From a checkpoint of a small mixture-of-experts model trained on Wikipedia: 12 layers, 2 picks a token.
Below are experts of layer 7 (counted from 0) of a mixture-of-experts language model. Rows are named router (the router's row for the expert), gate (a neuron's input weights, with its number), up (a neuron's input weights, with its number) and show model dimensions 0-191. Each number is 50 + 10 x the weight over its row's rms, rounded and kept within 0 to 99.
After each expert's rows: "gets" lists some tokens that make up at least twice as much of what it gets as of all text. This comes from a sample of Wikipedia text that the model never trained on. Tokens count by the router's weight.

# expert 7
router:42 49 60 60 40 34 51 50 54 56 39 52 42 37 48 36 43 48 72 42 58 73 53 48 44 42 57 39 58 54 51 49 42 51 58 59 45 44 47 51 55 51 40 40 34 51 49 40 54 54 61 46 67 38 57 52 60 62 30 36 53 41 68 45 51 35 46 51 52 38 72 39 58 42 48 42 57 50 58 51 67 54 43 66 44 68 45 55 42 43 51 56 44 45 58 53 46 40 61 53 29 58 54 48 42 51 51 57 31 57 54 36 55 59 41 49 33 48 40 40 48 57 36 24 56 54 68 56 49 62 22 65 59 39 57 54 39 54 59 31 53 29 59 68 62 49 54 47 36 46 72 66 73 59 44 41 40 51 46 56 54 73 58 55 49 47 46 48 48 59 50 64 37 32 46 47 41 55 41 55 48 63 47 46 40 45 37 56 57 54 65 58
gate29:46 65 56 69 36 57 39 52 56 46 32 52 48 50 45 47 55 32 54 50 44 35 46 51 41 60 36 52 52 63 49 52 42 45 40 57 60 39 45 57 38 50 39 56 50 43 42 50 44 46 47 40 54 56 58 51 64 51 67 50 31 42 61 61 63 51 53 38 46 39 58 39 32 34 63 56 60 37 66 42 67 39 43 58 43 49 47 65 37 47 48 59 47 50 55 43 65 33 68 33 62 63 33 48 32 55 45 49 48 41 46 53 47 58 61 38 52 54 59 40 39 51 64 64 62 40 49 40 46 55 45 59 56 58 57 40 58 51 37 41 25 45 35 62 38 53 54 48 36 46 48 66 47 38 57 64 69 41 62 44 64 55 61 63 39 46 35 63 73 53 50 55 51 62 53 52 45 47 45 56 46 53 44 69 49 68 25 59 56 71 62 61
up29:31 57 50 44 55 30 48 61 35 60 50 39 28 71 48 57 40 40 50 59 54 64 35 47 48 57 45 55 46 47 70 50 50 60 48 44 56 59 41 47 46 47 44 54 35 45 37 36 49 44 60 65 72 51 57 62 43 29 48 44 67 61 53 23 50 51 61 34 60 50 52 38 50 46 63 55 34 58 75 33 77 67 47 51 47 49 56 52 53 50 52 49 56 55 54 41 66 49 54 53 42 34 62 60 41 34 38 46 56 51 38 46 62 50 49 39 48 47 58 59 44 56 49 47 50 50 60 40 55 50 44 48 52 37 43 45 41 50 44 43 37 50 44 63 34 53 70 47 69 56 51 47 58 53 34 60 53 60 80 50 54 46 55 52 58 42 63 58 47 57 45 65 43 54 29 47 45 49 52 48 44 77 69 50 52 48 48 46 48 62 50 64
gate30:32 55 71 41 54 43 41 42 55 58 63 46 50 54 56 45 51 58 37 29 44 43 68 39 40 58 58 45 32 55 56 57 36 45 47 50 56 45 51 60 50 42 52 54 60 44 65 69 60 45 54 37 45 52 41 33 36 41 46 56 47 56 63 43 57 59 32 56 49 55 45 71 52 48 26 54 56 40 44 44 59 51 40 54 50 50 43 66 45 22 41 39 44 43 48 41 47 52 56 52 32 45 51 35 35 65 31 49 55 39 76 43 52 60 46 30 51 43 45 63 50 46 41 46 34 46 48 53 58 40 35 41 53 64 43 29 43 44 48 49 72 54 54 64 50 34 51 42 44 38 47 60 63 64 57 33 44 56 57 55 44 35 36 59 61 44 50 70 53 52 60 48 43 43 34 57 38 54 43 66 53 49 59 33 47 49 46 36 37 36 55 50
up30:52 59 45 48 58 49 66 57 72 38 61 52 62 41 50 49 57 44 65 52 46 45 49 56 43 38 35 39 32 27 41 49 63 27 56 44 68 63 61 44 57 54 33 42 42 42 36 48 43 44 42 39 49 59 49 53 62 52 49 40 56 34 35 48 52 68 58 45 42 61 51 57 47 69 41 55 44 46 42 48 45 50 68 48 50 54 53 55 46 28 57 65 58 51 40 60 28 47 39 32 58 54 59 34 47 41 39 48 49 50 60 59 56 53 54 55 50 33 57 64 52 55 43 42 45 68 67 61 69 45 38 56 38 48 46 71 66 45 45 48 62 52 53 43 39 37 50 68 39 47 29 47 53 28 50 46 51 57 64 54 35 65 65 53 47 48 48 43 41 37 51 47 62 74 46 55 37 31 55 63 52 37 52 48 54 42 46 44 42 44 60 50
gets: "\n", " (", "-", "==", " \"", "==="

# expert 6
router:59 58 29 63 52 41 42 44 55 51 40 31 66 55 68 58 57 43 46 49 48 60 38 51 70 68 53 31 54 60 43 55 34 49 46 52 38 59 73 54 52 36 46 51 49 49 39 34 50 48 54 46 22 39 40 49 53 63 51 69 47 45 43 53 61 63 38 48 51 57 38 63 48 49 47 61 54 43 54 50 48 47 59 39 57 41 42 67 52 42 44 53 62 46 76 46 36 35 32 44 43 57 42 55 55 57 29 40 81 42 57 52 38 40 59 55 45 55 46 56 54 46 52 48 55 46 41 57 42 55 21 57 45 68 64 51 37 61 50 29 43 55 49 51 54 39 45 74 63 58 47 45 49 42 52 44 57 61 33 51 42 41 39 37 53 31 67 51 49 45 63 46 59 47 50 45 33 43 61 41 48 50 51 53 50 58 61 41 56 46 48 48
gate12:33 54 58 53 63 45 56 42 28 72 67 40 52 35 52 57 40 57 60 60 72 55 48 47 40 63 43 41 56 58 46 45 63 75 68 55 48 44 44 45 63 51 69 24 57 39 51 51 54 49 36 55 44 50 63 48 47 52 35 44 44 57 48 33 58 41 44 58 58 36 69 55 46 55 60 40 64 59 34 47 51 48 51 56 53 62 57 40 42 73 42 51 63 54 54 38 55 51 41 66 68 54 49 68 51 49 36 36 63 54 61 57 49 55 52 48 50 73 57 43 45 61 56 37 44 43 47 45 60 62 41 47 58 66 65 54 57 48 41 49 55 61 45 35 47 57 48 61 44 43 49 54 43 55 38 67 58 35 35 45 58 37 50 59 49 67 63 47 53 49 54 40 63 54 41 44 62 42 31 50 62 37 40 51 63 57 50 40 57 62 37 70
up12:50 45 59 41 57 36 49 51 42 38 44 52 68 41 57 48 45 47 42 43 25 60 44 48 54 41 39 37 53 48 57 51 37 52 53 50 55 45 60 44 41 43 58 50 43 60 63 56 60 28 57 56 56 38 64 58 67 39 68 63 53 38 40 52 46 39 49 47 35 64 74 45 51 48 62 50 68 46 44 36 50 43 51 45 55 46 26 57 46 42 52 48 66 43 66 55 63 53 57 41 54 52 49 62 45 61 48 66 40 59 39 37 45 31 51 69 37 43 39 61 47 57 45 50 44 55 38 45 59 49 36 43 47 42 47 58 54 41 54 50 46 37 48 55 51 30 50 56 63 58 37 48 46 61 42 52 61 57 33 53 49 49 40 55 76 61 51 56 65 47 50 55 57 49 49 47 26 54 66 34 55 75 62 42 67 57 22 69 54 67 46 45
gate13:48 48 47 56 48 38 74 52 39 56 42 62 53 52 64 57 59 32 45 36 45 39 61 48 54 37 28 34 50 42 34 59 59 57 60 59 39 35 68 28 52 53 39 37 50 43 45 42 69 66 61 36 54 59 42 45 66 52 60 56 47 44 64 57 35 57 63 54 34 43 41 49 50 56 54 40 53 52 65 54 48 41 43 64 48 53 53 38 45 56 58 51 59 72 53 33 50 59 51 49 50 48 46 50 45 49 39 51 60 49 54 49 67 58 67 63 42 47 40 55 41 51 44 49 51 47 31 62 36 20 39 70 60 70 52 54 68 34 59 59 64 60 57 49 35 46 28 46 53 39 54 43 54 44 39 51 37 61 61 47 39 45 57 53 43 48 46 49 55 42 51 56 43 35 28 51 57 72 39 56 61 50 56 56 40 48 46 46 64 45 55 57
up13:51 57 44 48 57 53 52 62 44 41 50 71 54 65 63 71 43 57 50 51 50 41 56 47 48 53 69 43 60 42 51 44 51 63 69 33 48 58 55 45 51 52 50 45 44 57 44 35 58 47 56 42 54 64 47 63 57 52 63 41 39 28 50 44 49 68 48 52 53 52 47 46 42 44 47 24 66 60 40 46 56 55 70 43 49 43 47 64 37 50 30 56 54 53 46 44 51 32 39 51 66 79 63 65 41 50 50 46 42 50 53 59 61 61 36 64 76 38 59 57 55 42 61 52 71 49 39 44 51 61 64 51 48 62 52 59 53 40 47 56 59 42 48 41 56 50 55 60 42 45 54 34 57 68 49 65 36 59 52 52 53 55 62 43 60 27 37 54 41 47 37 50 55 55 50 55 53 64 39 24 65 59 44 41 61 59 74 50 57 52 47 42
gets: " the", " in", " a", " first", "ing", " two"

# expert 1
router:55 54 54 45 42 32 41 57 45 61 56 34 41 52 41 39 52 48 42 57 35 20 57 65 58 42 65 61 39 62 47 44 48 40 44 57 52 46 43 38 61 46 57 56 59 56 70 60 36 49 41 48 50 49 40 45 51 51 59 47 67 61 39 50 58 56 65 62 60 46 58 36 25 41 60 47 45 48 75 39 44 37 62 75 60 47 47 36 33 45 34 44 60 40 41 50 50 58 49 50 73 34 42 43 60 55 40 51 42 39 31 46 54 53 44 47 46 54 32 44 63 55 40 30 43 64 50 44 53 47 61 66 46 63 56 48 45 43 38 73 56 83 64 48 44 44 59 49 54 51 57 45 41 34 61 53 38 43 51 46 43 56 35 61 50 51 35 53 47 61 41 57 51 40 64 51 44 50 58 43 51 42 58 62 49 53 49 56 40 40 46 56
gate17:45 62 43 57 56 48 30 38 53 40 49 66 66 39 57 37 73 52 38 56 44 52 51 59 54 64 60 50 54 58 47 51 50 45 53 42 47 40 34 46 40 60 59 66 30 57 46 62 43 23 36 34 52 44 51 62 44 45 59 38 62 52 51 56 67 31 60 54 69 60 49 57 51 51 31 42 50 31 61 43 70 54 51 57 63 50 67 52 45 38 53 56 61 40 43 58 51 43 55 56 63 34 43 39 70 50 38 46 46 61 43 28 54 63 44 74 71 35 55 48 62 45 37 54 52 68 52 50 48 55 54 44 50 52 56 47 42 51 68 56 49 59 56 51 53 67 85 51 59 48 49 67 48 55 46 42 48 57 46 61 47 40 60 41 53 43 43 47 52 56 48 46 43 55 51 58 29 38 48 50 51 50 43 66 44 54 48 47 51 62 32 56
up17:31 48 62 50 49 29 44 50 49 33 50 47 52 51 39 50 55 68 60 53 46 56 38 52 50 50 58 49 49 57 51 42 54 45 73 55 60 32 73 37 50 49 61 43 37 48 61 37 47 40 64 52 75 60 55 62 52 50 34 55 43 52 34 49 39 48 40 40 47 46 58 49 47 46 59 42 42 39 58 59 74 48 55 46 63 60 69 39 64 55 66 36 38 41 49 47 42 23 58 66 41 54 31 53 44 35 56 60 57 41 52 34 45 58 51 43 52 28 54 42 67 55 56 47 36 55 57 52 30 52 60 47 58 52 39 31 59 37 45 45 66 45 47 67 60 64 55 56 62 58 67 49 43 37 49 69 49 32 44 58 42 55 49 49 61 61 50 56 50 55 43 54 52 52 66 58 56 46 61 63 54 47 37 46 38 40 62 44 39 44 43 55
gate18:30 54 39 36 56 55 50 51 42 44 51 57 57 59 46 68 58 68 53 53 49 45 43 50 48 39 63 54 56 57 56 43 56 47 40 42 68 41 59 49 44 57 47 58 48 52 62 46 53 53 48 56 46 32 57 27 59 59 38 55 48 51 35 48 53 49 56 60 59 68 57 48 39 48 73 55 51 52 73 41 30 36 51 48 47 50 55 40 51 45 37 62 58 52 34 62 62 40 68 43 64 48 47 50 50 54 50 48 42 59 32 67 40 46 48 62 67 53 37 34 54 47 63 37 54 45 35 23 53 48 36 39 54 42 64 39 47 57 37 41 52 44 62 56 51 29 57 57 57 65 64 56 50 66 41 50 44 29 38 51 61 55 38 72 43 57 53 54 54 35 54 48 50 42 56 59 65 47 60 65 31 47 33 41 30 64 46 37 39 41 47 40
up18:41 49 45 44 60 33 53 48 56 72 53 59 52 54 28 57 47 31 42 30 46 44 59 39 30 62 53 58 45 69 57 41 63 51 32 64 44 52 42 49 50 32 53 63 44 67 23 53 60 54 44 52 65 53 46 46 56 45 40 54 46 56 42 57 65 45 44 48 54 63 68 55 50 66 72 48 40 47 53 39 53 44 54 53 52 62 53 39 49 41 50 32 40 25 42 46 49 55 45 33 50 39 57 45 36 58 47 60 73 42 51 50 55 42 58 53 45 45 30 55 58 53 50 38 49 43 52 51 63 48 58 42 42 54 58 58 53 35 35 54 33 60 53 45 56 45 36 59 61 56 55 25 47 56 58 63 64 45 35 54 43 67 58 55 73 56 53 55 42 48 53 56 55 53 49 82 40 44 51 60 43 44 44 57 49 37 57 44 38 47 52 63
gets: ".", " |", ")", "'", "==", " =="

# expert 3
router:44 51 67 39 40 54 63 38 52 42 54 57 51 40 45 35 38 52 54 37 50 65 43 58 40 39 47 62 48 38 61 56 51 34 37 61 36 53 59 52 57 54 49 40 50 48 51 56 52 58 59 44 45 41 59 30 36 52 62 44 38 53 42 58 46 45 61 36 67 69 59 39 42 55 37 48 39 56 34 56 55 66 50 45 60 72 53 39 64 52 60 48 19 69 49 64 58 47 56 51 54 52 50 19 54 54 53 35 52 53 41 39 56 54 54 49 41 51 53 38 53 40 61 60 45 49 40 50 34 45 59 50 33 32 52 53 54 61 35 53 59 39 55 46 63 51 60 48 50 47 43 59 39 32 42 48 54 49 56 55 38 32 40 48 54 73 49 34 45 37 46 28 46 53 48 55 65 45 54 41 30 49 66 35 51 51 48 52 66 50 26 59
gate65:44 44 42 47 59 62 45 56 47 44 51 58 45 45 35 52 49 43 45 56 51 64 52 35 53 67 47 34 51 36 43 43 66 49 32 50 58 47 73 54 62 38 29 59 48 67 60 60 44 32 33 37 49 43 27 55 62 44 38 41 58 45 56 52 57 56 44 40 35 41 43 45 38 41 31 39 78 46 51 54 45 62 50 50 57 59 36 48 35 37 38 36 49 44 59 44 49 45 54 46 57 52 42 58 45 41 39 32 58 38 42 45 51 63 63 66 37 46 67 53 47 46 46 52 53 46 37 70 48 49 41 49 56 51 30 54 43 45 52 66 56 51 57 35 37 41 54 54 37 50 51 57 67 39 36 80 35 67 38 50 59 52 65 66 46 48 51 50 47 47 36 44 51 53 61 50 40 63 49 35 67 49 41 51 40 60 59 57 38 51 56 47
up65:57 46 52 56 54 54 46 46 56 47 45 43 43 55 44 49 55 36 57 36 57 33 52 40 39 56 50 58 31 67 44 54 46 40 66 57 59 50 46 59 31 42 55 52 49 39 56 69 55 60 78 60 40 56 60 47 29 55 44 92 59 47 40 56 32 30 62 54 45 62 62 42 67 53 60 50 44 52 23 58 70 39 38 51 67 57 48 60 63 49 48 52 37 71 39 51 43 49 52 67 42 66 49 48 66 51 45 56 45 37 37 51 51 37 51 48 65 43 52 51 52 44 56 39 49 47 48 33 60 43 64 39 49 44 48 43 56 54 63 44 56 45 50 51 62 52 65 53 52 33 42 64 44 63 53 52 50 45 46 50 45 56 47 51 53 39 47 59 36 65 57 59 51 55 51 46 37 21 60 50 55 52 45 46 54 49 64 37 59 67 48 56
gate66:43 57 43 40 54 46 72 51 42 54 41 55 48 49 52 63 50 21 49 43 55 55 29 36 40 45 27 61 59 46 43 43 69 35 60 44 45 48 40 51 53 31 52 49 62 55 45 55 54 53 57 39 52 56 57 64 37 48 43 72 51 35 44 41 25 68 46 46 52 57 32 59 49 63 63 57 54 39 44 69 43 62 59 56 31 47 25 40 66 56 48 54 56 46 58 48 57 61 39 47 51 52 53 58 56 60 49 43 29 49 39 52 60 51 49 53 57 44 59 46 49 38 56 58 63 53 69 48 48 42 50 41 42 47 50 52 59 45 51 27 48 47 37 39 53 45 46 64 46 50 36 66 64 53 50 43 56 47 63 61 79 53 31 44 42 51 50 29 50 43 52 47 64 36 44 48 65 55 63 44 43 60 51 45 66 58 59 44 49 41 68 46
up66:36 65 39 56 38 40 49 39 36 49 53 50 61 54 48 49 47 41 51 53 41 42 66 39 39 56 43 43 54 47 41 50 66 41 54 43 55 52 51 33 45 61 49 51 45 35 31 59 46 64 51 51 36 51 51 51 54 53 52 44 60 43 55 77 56 57 40 39 58 50 34 58 55 46 46 59 53 54 28 52 57 34 54 60 57 56 57 33 54 54 62 49 46 37 53 51 46 31 51 59 32 31 29 63 58 44 35 58 45 34 42 50 54 46 60 50 47 47 62 31 39 36 53 46 45 26 43 41 65 52 34 36 57 51 60 50 48 36 46 48 55 48 54 47 72 43 23 57 52 48 50 52 35 36 28 33 57 43 49 55 58 66 53 62 56 47 52 54 51 38 41 64 47 48 22 69 48 42 67 51 53 47 56 54 42 48 35 63 62 28 52 55
gets: "|", " 1", " ", " 0", " 2", " 3"

# expert 5
router:54 67 51 49 81 79 50 58 63 40 48 65 56 50 56 56 50 47 48 60 38 31 57 52 65 60 44 47 48 42 40 51 75 63 59 48 46 64 37 47 57 42 62 53 56 51 37 49 48 49 48 57 36 49 59 58 66 48 47 45 45 28 76 63 38 53 50 41 45 42 52 48 59 51 45 54 44 56 49 48 47 48 49 58 54 39 51 61 52 53 51 56 43 57 46 38 58 55 46 39 44 53 54 55 55 42 53 51 45 45 44 64 60 45 57 46 46 42 71 36 36 36 57 78 60 40 58 59 68 38 71 45 62 60 46 38 69 36 59 58 54 53 39 44 42 53 45 44 53 36 47 45 51 59 55 59 54 40 51 46 47 75 63 47 50 47 49 77 66 45 41 46 40 49 65 62 65 62 35 56 54 43 50 38 69 45 49 48 30 51 58 37
gate0:53 54 32 36 49 56 47 47 50 49 55 25 44 57 64 51 50 41 35 40 43 56 52 71 29 48 57 53 46 56 36 49 39 77 44 51 64 61 51 34 57 56 48 71 58 41 46 29 53 39 44 49 58 58 51 47 52 65 64 44 55 43 55 50 68 25 54 45 52 69 50 46 55 55 51 44 40 47 43 59 63 26 27 32 63 60 50 63 41 39 58 53 54 69 62 39 59 69 46 50 58 44 53 51 57 42 46 39 55 53 51 63 57 54 45 53 50 65 42 57 42 51 56 46 68 55 61 48 39 54 67 50 36 49 51 50 53 29 39 46 28 57 39 49 54 56 35 36 40 45 49 45 61 55 45 69 48 41 65 51 61 40 47 71 47 31 41 70 53 54 44 51 54 39 45 63 49 48 38 51 54 49 57 45 55 55 51 50 51 50 38 40
up0:50 63 47 47 53 30 49 47 41 44 61 57 42 58 64 42 36 52 51 38 43 54 77 42 66 63 57 57 42 54 49 40 59 42 44 32 48 47 43 30 65 57 56 54 44 63 42 43 48 64 52 41 43 42 76 60 51 64 53 28 50 57 65 46 59 46 35 36 51 56 56 55 57 43 37 33 64 51 60 60 49 60 44 50 48 56 54 59 37 46 51 42 64 64 49 29 62 46 61 56 45 58 68 51 56 38 51 47 31 56 54 65 49 49 40 35 45 57 36 37 52 39 39 55 49 57 26 52 39 58 60 54 29 47 50 47 54 54 39 52 52 52 51 43 47 55 50 45 39 53 49 47 33 63 53 44 38 32 48 39 73 43 52 57 35 67 46 62 61 40 51 64 63 69 40 66 33 58 53 57 55 54 43 41 59 60 56 51 66 40 46 42
gate1:48 49 60 46 65 48 46 50 62 36 38 70 48 43 42 56 49 45 36 54 53 52 53 49 62 66 51 46 57 46 41 45 50 37 54 53 44 50 49 25 58 41 53 56 47 44 34 36 54 56 47 67 38 57 55 33 68 48 59 52 44 39 78 61 38 54 55 46 62 41 57 57 59 47 49 55 47 51 47 41 34 48 40 77 57 64 33 41 49 55 39 53 55 45 49 38 58 50 38 37 57 50 56 73 65 43 61 49 53 57 51 64 52 53 55 56 59 59 59 60 64 51 51 59 65 35 45 43 35 51 63 49 68 76 50 46 59 22 58 48 56 43 49 74 63 44 51 38 53 58 69 36 42 43 42 54 42 71 45 48 51 44 62 48 51 46 63 63 67 42 52 53 43 45 51 65 61 36 47 40 53 65 48 38 52 48 61 60 29 47 49 52
up1:49 29 50 41 51 54 57 56 50 61 42 39 54 46 37 56 52 55 43 41 37 40 49 58 43 44 54 49 46 38 46 44 43 52 69 42 57 51 33 44 57 51 45 59 55 37 38 46 57 44 58 58 74 56 45 48 57 66 56 56 55 54 46 55 55 60 55 27 54 37 41 66 53 48 41 69 51 55 31 60 56 43 36 43 39 51 47 41 60 35 41 35 50 41 44 57 52 35 44 48 52 46 59 30 38 57 63 54 47 43 44 51 73 55 48 66 57 24 42 47 49 43 41 37 43 59 68 46 68 38 49 59 18 43 33 46 57 50 45 46 42 54 65 45 49 52 39 46 49 59 66 50 52 65 50 63 72 48 59 53 64 63 63 30 50 40 47 45 50 52 64 59 64 43 42 63 46 61 42 42 48 62 67 42 46 42 54 67 43 52 56 28
gets: " the", " and", ",", " |", " of", " The"

# expert 0
router:59 22 31 41 51 61 48 54 46 52 56 54 54 56 22 53 55 61 54 51 44 37 59 45 38 46 38 63 62 60 54 53 64 44 40 34 84 18 53 43 39 63 49 57 54 44 47 62 59 50 51 57 51 69 56 44 52 31 44 47 59 36 34 38 50 41 46 54 45 48 48 54 43 50 55 52 42 49 47 52 44 62 43 39 47 56 77 46 55 68 51 42 64 54 40 49 47 56 57 58 55 41 44 53 47 55 58 44 39 52 59 46 52 51 47 51 53 42 46 44 35 42 51 52 48 43 48 20 46 58 54 35 25 39 44 44 44 50 59 53 38 58 61 39 46 56 50 67 41 51 44 51 43 77 51 58 54 57 56 45 67 46 81 52 54 56 61 43 60 48 56 50 52 58 42 51 57 41 51 52 57 53 51 72 48 60 54 50 41 48 39 32
gate17:56 55 46 72 54 48 48 45 53 43 52 33 38 43 32 50 63 45 46 54 38 59 60 48 51 47 64 58 37 54 48 44 39 51 53 41 42 28 46 47 39 40 53 48 49 57 52 37 46 52 56 44 52 35 33 47 48 43 56 58 47 36 46 42 49 33 55 46 50 60 62 59 42 52 54 45 57 66 54 43 33 62 60 43 37 64 67 59 73 34 37 57 50 66 62 53 54 54 62 40 62 53 36 31 48 45 63 64 64 59 39 64 58 34 55 42 43 47 46 60 76 59 52 47 43 47 62 46 52 42 19 37 48 57 54 31 44 42 49 60 48 48 56 52 71 56 43 46 53 46 42 72 57 41 46 44 68 42 63 48 54 65 72 60 44 34 52 28 57 57 65 61 43 38 49 32 48 58 50 54 45 48 42 54 31 50 43 41 39 50 46 50
up17:58 31 51 35 46 32 47 36 59 59 42 28 48 42 34 42 34 44 46 37 47 39 38 46 43 50 31 47 55 58 54 73 29 61 27 52 58 36 39 48 44 52 26 50 64 68 56 47 51 55 55 50 55 43 44 50 53 47 45 58 63 39 34 45 49 47 55 46 59 49 67 66 40 46 58 43 62 46 58 53 53 48 50 21 39 58 48 54 43 49 56 51 62 43 36 44 30 58 59 46 43 49 60 39 41 59 48 67 64 55 53 44 59 46 59 50 51 39 56 50 71 62 44 48 37 32 45 43 47 48 44 38 45 56 56 61 48 33 49 43 53 53 44 43 61 29 46 56 47 40 64 51 35 46 50 48 66 53 56 60 48 37 58 70 51 36 42 36 52 52 57 59 52 49 39 72 58 61 48 65 59 61 48 44 44 40 67 48 31 57 53 39
gate18:53 48 32 67 45 35 39 75 23 60 58 32 67 53 44 43 47 50 51 47 51 40 53 30 58 50 42 37 45 34 58 53 43 43 48 62 60 53 42 61 59 66 44 46 53 30 34 51 57 44 43 58 80 43 40 55 48 49 50 50 55 58 38 67 33 41 51 49 37 37 41 47 51 44 71 53 61 43 38 43 53 38 48 36 55 45 62 53 34 63 67 41 46 42 49 37 53 48 45 33 60 26 63 52 49 52 31 33 49 49 38 43 57 47 58 59 55 62 41 47 42 57 67 46 53 34 38 52 53 67 34 52 70 49 36 38 61 57 44 46 55 51 57 57 58 35 58 51 61 68 55 45 49 33 64 64 55 60 48 38 46 49 65 53 44 52 56 54 34 49 59 54 69 45 55 51 46 49 46 45 56 46 47 61 55 53 52 55 43 54 49 49
up18:75 57 41 63 50 47 43 49 33 34 50 56 58 55 47 45 53 79 46 47 46 56 25 21 59 40 49 50 46 38 41 43 55 47 53 42 45 41 59 50 34 58 51 40 61 40 38 41 59 53 26 49 34 61 51 64 57 25 35 53 42 48 53 45 60 71 57 56 50 48 53 55 47 37 48 69 65 46 59 56 40 46 67 46 43 36 58 45 51 53 60 51 51 59 45 50 48 40 42 57 61 58 51 33 57 58 40 53 62 57 41 58 40 39 61 51 64 50 44 38 54 63 46 42 43 38 60 43 43 46 37 54 61 43 37 36 63 56 50 63 43 47 59 53 45 52 50 50 75 48 47 64 44 69 69 29 52 65 46 29 42 52 49 35 51 58 40 51 45 41 39 47 66 47 49 60 58 57 42 43 63 43 36 51 44 54 34 56 48 43 54 44
gets: " |", ",", " to", " was", " of", " is"